{"num_hidden_layers": 20, "norm_place": "pre", "lr_mult_qkv": 0.4, "schedule": "wsd", "batch_tokens": 65536, "doc_mask": true}
Below are experts of layer 11 (counted from 0) of a mixture-of-experts language model. Rows are named router (the router's row for the expert), up (a neuron's input weights, with its number) and show model dimensions 256-383. Each number is 500 + 50 x the weight over its row's rms, rounded and kept within 0 to 999. Numbers have three digits each.
Before each expert's rows: "comes after" lists some tokens at least twice as common just before its tokens as in all text. This comes from a sample of Wikipedia text that the model never trained on. Tokens count by the router's weight.

# expert 11
comes after: " |", "|", ",", "-", " the", ":"
router:569528520508397497521583507496437511541428568577509587482401446490497556444562557543481507508422475556510513516476528487596457439470391493517520529565446514422516462470480474584440579519494431452439508478476536453463478574488505446488466542475554584455425519449436492503420595455480462432470511576456545509529407458453495502464420424462481489531554501498556525537549502487558552521459
up18:611504479499485442528573500538544501437521462523429479494479422505520503504620480593407481589457560485491523485506594575532451512572493501547415422527531502435519540478577511500479429452508514542529516452509543478561529450491424468495394479454492547548514551576479481510512569594462441492572542515501591436428488563419514440557462445527443530444475518555501467556482541593529458456457
up19:487510469553456525612499512558504514497514472544491592512486507557490536548423519477487491565527559596534440541432555498547564517473458478427477501529499499486558549491487526454467500505477438501516490471501459533489585495473444489535429540475549613574383515493582469572531495487549527478493470419423525476553460495523558549524517464489442588553538478512558514469526436505431487493469
up20:528519545529421458514515419466548644577532525526456555542434472540496451453501495450567449486511421508588576429510549547533466492426449478549488475528473536459564432489513519518409533502472447463576524421461556442475448526492485530463497447426544568524449485521528583573466535508436514528501467478421512465509539459471491475500516375526423484535579452514506348424522515538491455491382
up21:550501461486499467538496490495454453545482489446417502560480501445480498548517431597599567453592478537479451459424543484521438575579412484502413486499503561497513431513557525380456495504554492507503550456501522530533546477520585543433542541456426479502416584402478485509520637584427557358540460481438431428541492525451539470510434567521429591521501553503515573489614460580457518393501
up22:531498505569455469562529530436571563532493568469494522531517502488518462447540543544421478422432443537392512448578430570538546368612491540446524397525422557568504484491563474505478452429480570366546552486485404519412569566467468527443569519467516525450603550553471482493472557520590525463476482506485457491573514426466574495453415484472522567483506573450534400468526510535518497522500
up23:461531495513514548537661541573505596508511515468513505569489506539474433490520550594473447617511471544529548500461489442429460425424564500468488457468492428464548523459485538466529501557450458486453497489437494549511433488519581555537476500502427555478492493496438410506448542565433474473553466536475502526482492443479583509461564559465496431524491508531547548429453402560513538517450
up24:505555496396482483572436493570543487456520490477518497526397510527510510458472498541485458534573489530493491543518451544456484419485457509451501508560449569467548471488419567504434453536520403487557629445532475525550438485494541418600509501519492531520417492411445469556410543480410468457550496491472498577482472603520476539505528567487471533574535481483510486493507483524386551588511
up25:472529432536429447467499448494507547591506496538483565415451483544505477475655463500496473513415471530522501409519445541532483551534462437426460516441527544555606448481544516515511458479418523527488513505482450574538471586575445513511545529435570598498489585483474519457461499388577438472595477483453557452543566389502543451550577538461383480526478521550474524546603524602474592431455
up26:519534499535543516551565488507430493472473494496479490442499540461383556571469404547564423501447491514555456417507539505441523513526486469564489486441554505526456475550441546439493528457525400502499470563521542470524503532496528435416477412487548494537441514536532413479385643412477475445553510456520620466414521473508509554522552553448433533464498477504492520480511508517419536478555
up27:467530539395486477542519508492485501478530596518498519558495450476505602507464498544577470488424473507430525516513461522438532492441451522562494415570463515476518444494523566547551488430520458528484517549563466421426435553449515527557566489487541470563517493489501525472556601551458551481532411514539525552576442512508482490466534552504575559549504481483489565426495478511385513512484
up28:543457495500465447446478394520538425506463513558467482590551435443585625438547504534461423429447491563513600479489504565519457440467532565554539531558545500490476527511541481458498522485381423516470472517413534459565574505535585488448448546468531481536433557538486521542460571541538488486523537485441550543531564463410481480440538464466511568407510438417481467554516528518575482497456
up29:499527458493502479521492439581504525580443538557551582463486561496506519367477447504443460440430484510472512550483557514567509525557391655549400550566479527521546465429547514538550497534420546513519514501480508518394491599518425524453545526419528532545504597443556450566529442539501449494534418467400499466512485428504523517474539467519442640441582521475528467560484481475593489521471
up30:527532488507498584498465478543544583488535441475594485438520446469532595531403476472544536514461456434461482478463490512510493498389493478479519488535436508536496484487530494548544515506437481472487554456483564414484560562549513493560428539511486559530437473512530539523391508472526502457511435428502587592516467412473527401592445425418485547459531476462456535537543383399435455554502
up31:520496467494448524478463448568550409534488478583399557595515476585456566476524466590444544500551538580511540507469489505468492580484421487555479517487449487478507605384501543543406524522536629465505471488420480461548522523551547497481444404497501519513482429506495454497487587498483397484553486512470476506598421545425405443546473490486519589503529567541440503567467480476427498585509
up32:508506440482487470530503530575529443546525549476491493508418419444602549479612514537516520509541453541540558485420444532457470548401457452469507495380459537582510409488525508505442460511556462497487542493574460554508530575541537470529470436472458539490359490519437495512520582528526599450581454477549542460495520544532547566550544481509409526443458509512496491419649443506464506432473
up33:454507504469472444625580497477520543569456540501452546472462535503546538545423513643497525512472503442452634462563534588441526525501506609483521538525526494439504561528514573517489522473540489451510556433438528496541460497454455491418520504471519497437553487488501419502464565530394454504522491549467619556474472558404502454498568510437579566421505423458533500506435505467579464544439
up34:473535535481453480530693457445400534437399551490429556500518540518550566462488534513534463525576440412557485500533496524481521529475462478503482501520432550467552432516472620521553512444521399453477473489518571508490546567537479548609528499453536554529538525555447555489424552498460605449465489493499468474480443504407519438485477504561533508442567479436549490477664512452497511526491
up35:506562527510592461505571558446446545485523636581418598479592388421494593502446521391496421448521531521494594502555450529496458446463574505436490548471482557502536513491532526497443500548451493447525481412496517555542452478526458500510462438505578561547432496470518564504437543509591503539504469488474541517453521484540468511515428496459435464557485488565475352596473458479489536554486
up36:543491410561436553450455463508572448435495524527494557373485486469507642492412463519546568535470413593494516442481554632579447481364467497348578455517540529565495483474581492503508492428485537457570463456386528477571515513536563459485493462437605537544532543485484552508480466389470518510508507502450582466487489418434439539512564459474522506510456501455432514517504468580385536478454
up37:599490469434508451560451529494549492552512579440482507443449382429585633422556546530518506548498596508472536504526533579499490445514455477480444500486293547479464438524406452484523510513415442476486498440549501480550518535424489390511555490563515511487474585555507436534491606553592507521588471504477572495486522515524469492485531483590518546444508516555569516457486449583449429431542
up38:534541446481454474491483490550528494478543558526471432520349449457555498508498471560525495534473531459453481480499603497505518422557461511451471478440428529498594482484517571477476476501531581506535486413518498553452542468516450485567569457417442518490480537514491542504558585521481532579571448531389495477475476537554524605501541537508441569512532425487528568448556420430475588408501
up39:499451452524541481483461449487423440474504530474564556491539495536493464462554516528472484511478449437570515502541508510538484432464558465529500506589465557473530541471460477458560524510470432528501541504384500515385391508559513498518467504440512510427578561482486497459636608527483490433478502495547512541498540442530545451505547541522471554413470507454438543575497564613547552450558
up40:544517505479513619522569541437440555530526665532443551490528486446532541420434436574474530471534440358504496539447515551474538464545450421452572477534479525470482465501499516529505448525450477468453585479461492502455474551523429527539452511471458552488436542532489518469468535599482487543480475506495407570549428565468574497487447436549545503453454440505569502585518509493499434602496
up41:536370382388514489521582504486543460475538558503489592505452485503564528470638499557465517532490424574463571493520515566480530475415546438536525455511524535533562649475487501526430454475502468470536516451435477479393432532584565421482532537494555474531509494461605588503523478416470541563494524518487550428534510447484501434533501433511561488447485454394484499510502466421478511570453
up42:566490406451420514469380416526503382530508470580531512564574512522430422435417480603518498517580503584529505565420652516496504487477419515388459478512516523515455608457508542477474475462531556470509527445331522521503465504456490443511490507559558500514471440541482491430488525486523534396455528544459500501593485515501497464533512536497536469374511535480478499512481478515561479539495
up43:436433522473488476507524496439500482513512454549541514547459394485489484575542525602542459517488483538571524520551446541529464436503483579529513465472434560476441532439380505522447496522455427487484496482533474556467458521580475502481537448510503521532512553492489482611505528499485499446567461476465626568480476509475519513556464429462491600499512521502532553482463593466449616509491

# expert 15
comes after: " ", "9", "8", "–", "/"
router:574543370463550479452510526541448479544419591543386613548536506552529464469452445515489571510563539492513560411458451591463538495480418522500498519535467530493545494411437551437405538539438547448541528506567616592514458564549563499491518518484510440511503442457476508424422509499474572479480612544478470446514557551534508484519511542442477413544525489551387564472501511551542482535510
up1:496520461509521350474544390537526535480509508445449457504489370515513395583496491529527510518495475506523526567544516445533459486567494435470448486570505556515466546501396492492477475420445491469419541484514470508579474552562510494549594566523489474528612467411451526524482494407534611502368525504494524564394519617496455470646572563511552533451467519490437545476508510513562562424506
up2:610533541631552416514426458433635557465485517519508474538463560514493386499423471471503516594552456443514534513510525502571547539578409589505462519493463567494563440509457444548394443456455510495518526519485514416437485518562562483461588485505562521470534469479579470497445533456518521502501468529496551484515467527548520572530527419574528429468563451525544505587492534489555536531488
up3:559508415450372575445457514473445525462560449586565614497464556517510571531473462497529465517595523436533543542472550521485521486455488451469415472496544540603506616526563496469564461564528456479453469538502420515513483497591528533483493464506537492588453431557541492523472527436473551442518514523504484453465529461460441431465449487488495556506534507471503622572537475513445527527504
up4:532546499450475499517441499541509480484463509524460573552460502478543625435409463521576535486588442569529460440494541499488582512418506451463462524500524502598581445417528567406469530543524515402512487480474429510498561520423443502538531436499570539548516494438477499474413481416553565503517484467430511457532542535506514579522483504487521482447558475457552441525500390485444480491471
up5:582503599467475372541505434540565466457418468457474548469491530512478577484498476563466522540518459511472483479484457585531571525542479450505437526544491519493527385525404465497572478524533532372546517480478484538509547550551576519527511505355508488489541579513571488463521500528563499424461498491552429547557482511536430502500495525486557518467525553505451478456413459505495558417435
up6:472632451485494521482574542510423572552412517475475470576510479430498523506500515524536430519501566482467605561421519450591540475470525434457461515472512504460492486514512459540512447511537450477524576479407368551463466547585504494403535554502571451544466495483525498506462471457461646477477491476493529511419475508530480482518452445516449473567519511469532425470535457553464469488520
up7:511519460445489487504586476496489531548554477506457486532496428502529532424531453583492525532522440617489471478494455502420501440382504503458549528501592550522547604456546562529443509438498534525434515507465571507566564524523557537483384458511452464481480480498466517519485500509517537537558512413541494432543466567462535433543527521529534574487512524433402471482544481466477489483478
up8:619532540491520508545462500500587474437530484517437484474622498467465482462451425543470485473524470593520540493409520486466508497465487542473516481502433508527544504556499461426441440466544538559492463452466564355442456497532656453446510446444506520496530506510504550480432506622495516468528492468571472457488461557455515537472506482476602454512516409393472429482532468613502555442444
up9:533462554482482426577544548498572547557471374495445566553486437457466479407572531517489550543479401483516513408518515509481538523497510633587552435561469470428567579442498508462515583420468525472433541458495450428472405627576543527494521499526578512527545497509525486426484522402491539586510489424415528449564505448515495563517452646524474482547527482545602468556531480491465451495532
up10:502531470474522430503504430478515450433522498557468550464530515405451526446463564418567489492460560477455497524506584549518479541488412507571452477511455556477490502485496491457467478410450537502498480514421416459471484513535587459438644523504516533537546567509597549505569478462529629572468490511478635420583506329369478450545488476435444407445572472509491491529471536500488571481479
up11:447469448517493487489513444534468575490526641505540480525518526474441515398513479576515521507458500582485533443441498456527504472421460557446554554511485603436539551520469560477461511445399467511462486502489553522500515515441411512543570543559501593542450466477453576530496553488467538516489488378362516538538529567371518433482467490460561529392507562478420477480545461499467471485410
up12:564492605466487437517517328610442485522420451535586544545518465481484569390542514489424511538581506585474544510489495568432570545484473462542476453526428455481522477509563469471483524535438521400500512500551493436487610486452512478475506517438543507451436439485489456536394509355467519533533560470450493502558451503505512541466507453568481560544600515534467446564454454513472457535505
up13:514417514616536528481487472471519438524515588531481499539545525414544469451534522432546502463504492427561483470495599542503482461502458438412489462459379527538479526509510470425545463474419539450565530392530534448403487519470481473435654537505482517494391465545453476547407455413657588511508466372432593402501665399503592525553583455464508450389519506495470555518461512520502493449456
up14:458442504425454539467533534514414551508577446443448603542449395465595513540591483609471523484541419602522505497586447520422478520437481500599447524514485606511487478522442484475549509446450502512457559497438449542526559531507428569488558419468479498448550536476471423541524521505480526432408524470504473422498530543490539578489564453578513561404510541484468515429475472496358502556511
up15:489512476457461485442435509498477486496488469512413447592613494533515576581534501565510580519634457414549482455521483609401433503477472429425504531436535555520520499445457556488495501412549462478448649380476574506508454527497622477521500451583408516576467475515511540505495565550486548472507497465555487369514512448454529457528473402402413510546539548430363511501501475455526509517465
up16:538585506515487521445591574396588584538498531437488492505496460428557510449464531607498444489453525506534526539477491540505538502543446472494477487468453520468508539511445480503491478491461431557560513458526534541484524594490479456456490541564541490506437553482481494494505602520455502500485484456470531537439484426525472490493529518434392519530484544491542537513549395518535508588537
up17:514599398431520428528541521517466514632546512489528571428543460493457449450481475556456429560452516475509461481446496516512483489445582641540431533650491534609568562538482492495458505511429466560513468479429481465537468565521548494551492529557497550491514477566504522547450517453457508506487438460446486499646495538527554442494488505465556390493514530543486519522475494553524435523512
up18:544522482418435510521619517500527483535448551482425533514478465497569495473472544583517390450490581465598570528487603501427411533525515492446491451440510478407581516573474470449487475576520468544534504476471542508419510564511478451466531501513420491468468564432436506531495469526477585501487474465423542423433469408481516519531490448548585467514507512495575510495505482549605566566515
up19:525531560441506493457494481525431496492480468501437580424473423508489504477419548480536488569424617485470497506458496588582477483532465481533544447443452596558453501514512553447421473484337533449540521440508459544537496548399536452436484506482441508494390515412537500502445600615526411468393514430570478489522493489475469475564534521500419517479480630534534474542519466505479542420492
up20:547530463507507444517509387437527480463540556458494428532522413479572542510510484554462539488475544489456523511507540491567522533635426511431522488573511533523542387554424538496390496518568499544569572429537507480593486486498657509531524521416552552497481377463511555447607527443578502479493476531581468473576453511507430488470464508588506531517559533523449353497524521514499474436522
up21:479506501516473384465513429564464552470526457498440597549473472513440435461463482537511506535614454564499536420444518477505572462430440415525493458504519562483542576520526523496512517467483577467541542510508438462501491548656569519462514439567505486490495516501523520484398462461438526581444486449417486507495531447445479423566496501528496491532505578557472527476525509488469497480515
up22:577523419483437479556519452454544512511480562539475420480571511471513434502537507574510531481474542471461478520425555526504519552508435527544518497512504541462429475606527521470566437467511464588513583487487569413501460513478446518561596464554486540540479427449540466470489541558478580518497472456479516591396474538391422466532527484481518447516566485448426438451539499525550440550483
up23:417492518340443532528416450540484470437478499484467471406501352409520455490537635632510560454470513430499496412507507542411536488424537550526504541474389530479539492436464486434486488475508540517503497538413509455458506478509504483514517563531398529554498387486556565525559542507486555516422536547473345569549466545425450465604518516524599566516466476526507475506529447408534509523462
up24:466609474504465529519486467548448519478416525501450541566461538486472431451424436585497509509423530508462593469493422514536482538547451496463539466517457498498431436521409558436474519495438529441518526539542557511507555482434388465468581524521503476523367518526364510456459484448454530536548515499426532582534532539465611505471568493518474507403495536551495459462468533498518479537499
up25:528480485506402451525540491516486467489440460539451580538429440442526394467501423532515530515471436525465431458532515536526545523480473599479471532549469596551539551427479538498537512529433544440508591483504596505399444450517514534505517507475555555510389519452595521585469515518481532515512510480449496446587530525496568564514468483448588551489548499492492486557558541463506498510364
up26:604597449492405536555472554579472502541467478471491500465506545498483549534478461563476554545531503512445465442425563475483624545487549405442474487494494456476530531421439490498544429492573510452510542470488524572510571509537503469459466492465515484567452460438462485424364530492515484492543506453529549481548506518511496433507525391516533437449502528478493471568529540523520480325569

# expert 3
comes after: "1", "0", "9", " p", " s", " P"
router:564556459548530553452536450526581540557473522536512606480472513554505429502390417478506461542453575491512464413474469527545534452441520501502496548515507517565482572402428531463436521481474534541503483540607589502525418477487470427639454554510514543496504500402455492535531548508507509515454478445429565506452474466427514465511437562401481497510584501544437505479574529607502602553470
up1:470544486601482401549507473447406595448543553470489554457518605486475514471508480439494473531473558543477520522575446508533501488574515446513551545516422443600517509521524530438458511419483353499495556489536616593490457524476437485524496539482543462503449480426535484478451515500494578490445485459383493411457508538455516553444496504464513475498584527464584576502490474622613499529554
up2:531518475482455540523507502516417597514552580442535531433616557433474554562447507554511454450546494406498459496529464521520554497575493543453445570392471598529509441500562494525445477563508475576502520501495476566549388550503469466537530475511444541429588543537500527497540493535509480478476422492431477452504491456448491409403518486595384478438627471407526529601537525598551539539423
up3:550502364509470559484490516569474514535552523448443478536476521476477438546475523523465480620486513496509537483493530599502429461462458462438426509600374521478461538563463500487530518466509412498570578513515456505478447552501590442587511468554503523539560448508376481519578463399537554468501455537412494545523455557478527460450590496503511483440477561520499473521568520479430470512472
up4:484573500474514552594446388478564500495472557509435433489547517455550483502480497512481515547416543546477506454443590446518462467490508479521478450517461514483459574482495511431493457427519543541526542532469454448498470513539492506473487630529534512498462372433545515577498473468588579412532464451466574508501475443590482492465415580447444496372600543398494486481536453527452462484402
up5:540500448513504510448558478465538485494521547535561467484425471427515444481399473567627470490522504478480513499415580547584487441419570409418491483537461542584548580540534545446446508522510424474509489496511509494431422504517496377461421417529492561403511550553550630541478563483457464441591457527487468516582469557471552462496434560527567527510475463488554498466481473498491538484486
up6:491414457534547513472488465487534560544467548505510604518522538496430515402453450565514516562633517473506482416547423525433534507556446561483542558486492606496451496505505573381402530518448464470525542507546548537475453526502487518452504484519563566561414521499467513478491535514509474559550485450402527480495493494375527529484526450566551593473535451449457511524591463498551475489481
up7:410444481557550547511492539492405562497543582459537566515552526483563526539515518487482436453517521368529546562567481435428433394530415466398628531470529613583501520527516487524512565391400454446483553512462596505424474429531513471566514556493521554465441481523426617524493527561505563481521493481487517469486514460430540481589454440484517488473508459399509538594613474450501523489484
up8:529530522607469482532484437398453506458518547419443562474553498532535405576514519390566455435512543476580461485540572492536466437487554484481513498424466498556547448415477488562432556494456493487467582578498474524564479526572440488460547525407554568448480393486498500529553498442552608554461478507450580403528529471465566465570513557472440526358589495443531559564533439497485639496396
up9:501493489517512474450587477489438557545509466536463464497502524508484446483418464478458517493510437539400438533473567564437527472509550519575378403528411555493519509524535569466486484510524485506383478475490571601459505593462543520562423380472476552537513471516411448595535485428539472499413482407429549535464542594529512477477527566494482517474513525509482544524538521539464471403555
up10:505469543537492455557465391481469535535588528578511491581475472502521569540437517520552478540503547560439514425475542501498503442538398532502460547535470562570497441523472477522388533461466566482475558461514468595517560517517410479500551444498463469520392453571474653584454507522479447579474484471407572523423467542600567505537492389544537434576489461512460523508467512577535494373429
up11:518515456529512518457506490480418484552562479657551443579476582537435547500531415471591492433569444443476467370401534569450515426480532496512541548544506516498479622485521497413564486428522482483587518452480430541522483536476421487531512511567501551454484542464424464522475520430440494533544521484400511461531505492511563520504462482485425518567535545533517555455564515530493481479493
up12:564536465487542539486526456522495550539467572449513552476544517517414431461514385562523505423490541533516478453495539513441491470527497542471520567494420568485488484473531603498471547473393472574511588443531552548483412546522544482540530504443471546509561535473391473560582493532494446445541426505376451545470531506508421448528462485529456541415540517535486466548504516611483562368472
up13:520531453518451453563455362518518517514396439467565494489520565458541512529568495459498458511516493472484425468540581594540546548452509487474531534465550536701468435494496547514430482567422409552398495403510512539584495562583562458427510551439566514526511506497593546497516432464553533519476474455400486416436544446440446460550557440521468483407543510394450475499538513535581566512473
up14:499480419484555471424490549510509601463464598448559570468643478528490519488469491488517539455584437498497484442481481396464505423523493453483471443500505552461534534524596514534454547461515449443465462529498510473477403497546520480518497529499562542504475539474509483554537599560427495412498505388475554412441490549555475450416506562393457543531600503468530542542533487585566518450450
up15:570556511497449413578459420534523487530528557463516631547511530441484567451485496496506469602469559533486623535583552507427476519496525457452502416494400425598500458521404532487409458512437498456414521508506493430485432542491578483456561512588499430520427506563509526452579447460491475554561386485557565564544566534477501492500482516532475501538456531541458466540436565556458571455498
up16:539437472505476494451536425519464663494589475552514490511438524517462511468533494510594448561398580456478496434519638500491468417596519459456536441425548554495547587548498465558435400524448508455517562474535529458536509542507516530452509417529481478505556359579472515496538526515456549488500436446521518506479507463405559441531531474521519440412537513501411513540461396465498491528490
up17:521481416456452520437530537537504597514505561553430546464480528496379554437450510543514465583566570467516503459510588524497503468440518432486515464405452501411503481480489550546476547575554476504426536448525461487492520507586507555533446517548499510602511406439528543474423487525517537532517416522524556385575510405445553418570483483436470466454516480483525547488546453450525523559578
up18:550517481556523532449499429491509600579578574513531573481526527578502489421513488508440437512591533508550535502501507492483482466462468439547548511397520514519459539462434555504503453432446436523482566476538471540444477466600494517523564439564500465506432486442427447510441443522479504519514538399398567524559542423510469471528499518461464500541537584476462446565529429489536512519529
up19:534487511499510457495481538453425455476527533430478466469522506461443464499495346447532471475476536465395447525439594512481473431468534440497443464533496528549519476547487587423465524492451476549460521503484550565509405483571553472566524508477574496520546430426481517471466548516612498488525457503540491420547428495527493504571533528503486594488515443467489573542518562512387504446520
up20:538481452458469536495531460452505467418481562451407559449555550486461448496536486514573515413532535428508457482505443515446488514512549520487500480467499461490493520509494498457550564573548509489440556566530514520432442545530461473408493407388551534504564420508496561506561464516501490497491421497507562435504536412428557534580556431432429593488536538383474528520462538499486639505461
up21:523445424430586502537528438496425546499524631572506567463548574472447472549448496506592472500581561452427595455493526517475525451560607491516492521428498479498533570525417516521491502469487519469448471463520499519505477542582456451479441478475544472458582479524475580558498470480501502488347499440421522621533541580491428496528598488414545501374448560487473500524498486585553483485511
up22:498492491458475534505496653496532478483471495458544516514474530500496561464483508449489579579522487535542540527461508492519547515408530458525477534490468512464555540461585452417448531455486506436439485427510503453481511489584451429539486514499513563564534554353455437484508496444484528466515493492477500542555547505402492438539486535450485540457618450536520556571609426558454579574409
up23:495510454543547474574552469560482517397509563526571477520592525557474562481510505472480467399487563431600506421560500421498516414524585488452555460432521481516627562503491539541352572499399409527421564476474496572455481547596467497599567499540515459633518510512465518564546459491503514454525508561527491598487510418531470563600519386455480501434464517445554444562562475546545580417441
up24:527451505375524460463564501461381519503427483549520481413552531489485510366453461491396412517517587511451471432425513487575539486577434603496499526538564602481499538425453558471534428451528448511496587488513515499471507539530468498493565472448446504563482500571384608485570527586512509497525504435373539490509540384499580521460528487567537526491465503412501477479501497471546551542588
up25:625522550486487400494558377417482474513504528522480571559514414461571447505533521495574414489506458473455551483549490558491464402466516540536550491478434575401513501470439556542473432567389499508507588529507566466554544538509499479511603478459600603506627467479501559569506498530481511538507412455429593544460520510509493585509633495528529513454504431448468582432559481567508513469398
up26:503518496493519474492571521490444534547567562411440557428477431479530494573444529479466479439530511489599480494496476518542570561540525500486475516541479522569479516482506548498467540534541392508451528542529523617445426495593499449519534518471492529478498497510501575411517540465553446433482413504515416521471488482477472499589562494573384456555575529545505504529524503555513558584390

# expert 1
comes after: "\n", " in", " of", " on", " at", " to"
router:496523422534567471532531456575525454488511438528456522514572506524436583454516338517486474474429542474399544540385489511476496493485451501499529560467511563461486539556508498537539497377433511494500498475428563493464505545522542521454529448511570484547408509549450575568565462490418485454497584547556466572456437530426412376517504428452456562410443509481516530522537462594470469445481
up1:477521507571491436516675493569436507427392518476490551454562463467444540493474554468564490467515493600518493568524565533454483463466487564493513494515481515440551432529500551465497487534425455536425502535533632418460488518581525434468523381447506589475546567437451497569461500456548459502437517519479542512443528402499434554481525455454486486472531494437404533547533507543561573504480
up2:581460414500446375437538449590494472577472484468524483582526508491518442458576423445481451536525616492487608536447512583522478448517510521617442439523490429498544572530432453497575495394428499425523476464502528458534488456513568449432532473563550456458399459501493458580482501481505548425549500491462480477542569487459515531500458429485408546513551564504485454484470523620475460489478
up3:478463562440484491578510496428564534504465498544437495508556502515505525464490528521508510542491415490441490508484537642538492511538535456537534411540510597536515572541558519517482528430388535462568570514436510557507515553533406473374513586446546597450436487469451555567351572539476541509520469516523486559488535506482526442499488504554487514475509451449438449555444381553531490529411
up4:416380513350466394606477556551506549446486527505483492488599431446458488466524511552511489549465429465521487477521536619506611510421509518573545498483567463477534621478508536477575461481489522476454525579469581429562546543567473438477535441512515499460533490400485523476494559503422472399557487451508501507481497486517573488517513523627524451514518474455310476524492474583506493492483
up5:579601504468491536479462513537413607528488485588489508492501587380452472469513530525505448511511508592498459447335535536478499427545445489507508520527472441509495551453546541430527448522398476442502489421432527500484484521495554496491448524587501530500420514400555489465450581438527455338500471424555543516497515486394491480531482560446496518458536584533512582453543501496520483534491
up6:425502424476478502522487489567538452516422586450395515495537472482437496516506366534528585483477425384498454454408467541496554445521530466507438457508451500543523327466535503516577505477486489429527599528543490503523520541517547449555478546450502502564518511461509437456463500559474502565474466499514476509433454495529466446486522425528430524439633514468511519549570508504523513494515
up7:464435520508490435533421532587419460483523509559578523474475424455461532478442462513519397496515556545459496536439569520596546428460458534471541475481479551525525494525412492534548480403502499454534446475457528426386427468503486536529543425513560489547452574500524528474493488487600455509487526600494433520550499456433468477489446438573530414471544520473482537532489455554457462565490
up8:547593606412522439523507568462441547534562418524516504422464485481448494587448510494485416552422545642435479556502526620447445439531370615516454347612452516536516455553370486483504463357487475531494487417485495465483461523499504472499503545523494492535502457448484534501483420482430533439415485395517602518495471536575575501488521501541531525451522549500519593481417578585546468485490
up9:477540436473537528603435556442500522443551542493550521493520496484488535441496416487494517493485500476521449498475578549608496443408521578573509524499423523519488599409507485372411572447397537497428444545492523464474483502546464399409520507504564478516453485441538485454505506434509522513528489529504489449555511400508518462553450525507395550530500566514476418552489485574503517585538
up10:539512529525518516466528455456475499513439590489465498559595520513468450472518574516482487510580481590506529425566394446539451543499491468493521497400440435467510479315470461489510516400541531458472445511437497540460598492497559500488557521604490512478617529500442484467540503469488500399474493381532528466451481619497442519414453492491524384479517498448378534503590537488550559499470
up11:533487547518465433551532439602426534539538472545494549482437422466399559481565464490565503532512529551500526423483432582498577478462478557505361507512408513501580439541435506505504531493534419453476576525444447498468485507516494552458412500563445523483513615466527504581417487437440501562437456558547509512552495468521560565535482469428550548437516534571474657489436538499499488514497
up12:529423467436584493447491446535497546452477500542525475508537435475563474478569510537461417478488511462553479441463450420421391459535448471484544503555576578507479583497529544476510530523488425483454556485438552585495407501548529474680560451482481550564519459468414603515483522550572568386483471497552467489538529546452458579539516508508538560570525535537523484484510545538443550489421
up13:533537451594518469424495553515512517505424492519474484569512473430522530547533495505547493458550489484448560411327506521485465376510488590427495468548470556540444574516493579452473458387532523452488470523487520495445424516511530428529500465456518550604478461433484535468515568425510500443514505428513507422570545521462475501595551466547514588492530536424406399475549507477508472529510
up14:517478423362371550441517527583515512487532480508481465514465458429528514440561515488513515501560473476511559425341507515510552538451453507485535497422431519548547421501484487457533480450607522565452519299455477494564446514517585435467529532548488514481463560499467524429417530498511538525532516530541580501460553470505505560472420497558437523458492587462567508438544585494462480444517
up15:532553455534478466508450420549437501502528536464522560507610469445335384512473419441561423520507522488475558550448516474450524556454534460463522558436479476563470574536507476514477432483439440455507496569533514448547524471532511481505559474479590501459448532499534455512408456415475449377539535474504500477465510427467454509446547488537452486488495572519445500587613498525507474544464
up16:522435500519451533448524530634535513614539410506439478458526404459439491560552526503452450473443462671437527510411541480516514549476491602535443511541454457472516584429463455389480398454492533441544522461545461530474532458460576550435443550508518509484537391469466426559527459496479529421570516482429546462472541517456538435564572459503462603459519503519502503467499489597548415434498
up17:433582538428457376537474540573476515430489452587524473496545410388458493422515591537507385508442523540434558548576419546521467526462510503553510566587516461526516484560435547455451486423492484504521485519438563409503482543518487462494529585533513554613544554439501556531505506482503477458578483464499463516485460578510471467503468544551528482510483549491504511483465448526541527472509
up18:495489494454500461500435415591491486474557468528511585577558484533445522490474467519536442447547505575542524469454509441587503563563555486569491490469421528602491600503500528397576504526478529441436454478397519427483512544509479489505458519544482467535444481373516513601487550505491511445464533465546436449569450533454541485506511557499504386534472587550550543557536529566488508519532
up19:490498545435488553537523515537553515404478494516518494504499524503518398457467457572436501406487517442542447481484503539457422510510524491511467504440530462504486417433552574454454470466514428537417464505548519470539483587521467387543439528476499499557558539437438571514477534562447566441458507471548431484456557569540507397551480493475471584607479462494407473491520562488542521498494
up20:497568414498532484513493470491508588532547468552476505496441563442493514390540529550514557515479505589588512406393505547547481536501463456482536516431500515505507427438469498358440496441428480482492502426482438585469566536501477499478472469547511492497456488412529536518387508416505556543552510449512611461412515511461559519545594620482461477413521561495471598495488506505495526478481
up21:507529428427614491529469514549533433591506454560548426416548355530508509511518469570428526538515608520537459508467489416461554488565455539583503431495598496539448493532516495520417470387576435416511477496520591513536338498572503444448526464534528539573458452474511573533547566508470513481523485514516530464489541493517547511539545526516481408426485564474510509507399512521527606525470
up22:500426545525487403588515438443492507460527470553491602501524547475615590502587525524491523484559434454508514525572536629467558451529504444505495480545549545406525546530477477409474563396579515541423523448530504372514482515503503469619509484505486511551514499488416540421525535592468619491500513490519500519519540484463502569505427543506430580487524447452457434513562534534444456470490
up23:502447555431478437536460569529514526553498504501441477512453491516513514436521491459574606489582481405488459416537596529528558407636447588589502505387453535461529447487499534499520501527439521469540541527475399579533461563566520479492504493455479502441522484441477492439471499489533539433508509571470522466472564532446487448476458558550509453539584483563496464627511419448475505552516
up24:431538518436534456613584477486469472469498476568565499467533432454505475483568485540537512471550424479481588488443452472478466530454385541398578477482570551437591455590516510508477507421616506463444481402469521477337435514479516452464530443454497517536532434444435498551479537586472585506546509467559473365521400461449474502525521512501532500473510539386496478494476408476456476451473
up25:534469512469493490480502489594491448461473579554491473553473459469480502467439492523527494458488525466557549515469521542399520449476400572550522517525451529572582548511464528527439439450483481457496462515516644498433412495546467480486448491510546489539463519530537505502562579481494550568488474498530436481540494477497502502554468535545542582476478514438341582563586536479537461562535
up26:509560544527510483470527414496485535469486507580478497514455498424467442527452421455518487493559466521545564536415480489522458433396487530435485457589475545510477536509564574487533492551489536440489509482568516466418491528521507487481435466459532543612522504535522650572409543483557480526619489457507513537553542465469470517563474528481515563379541474378510590490488423480493519448490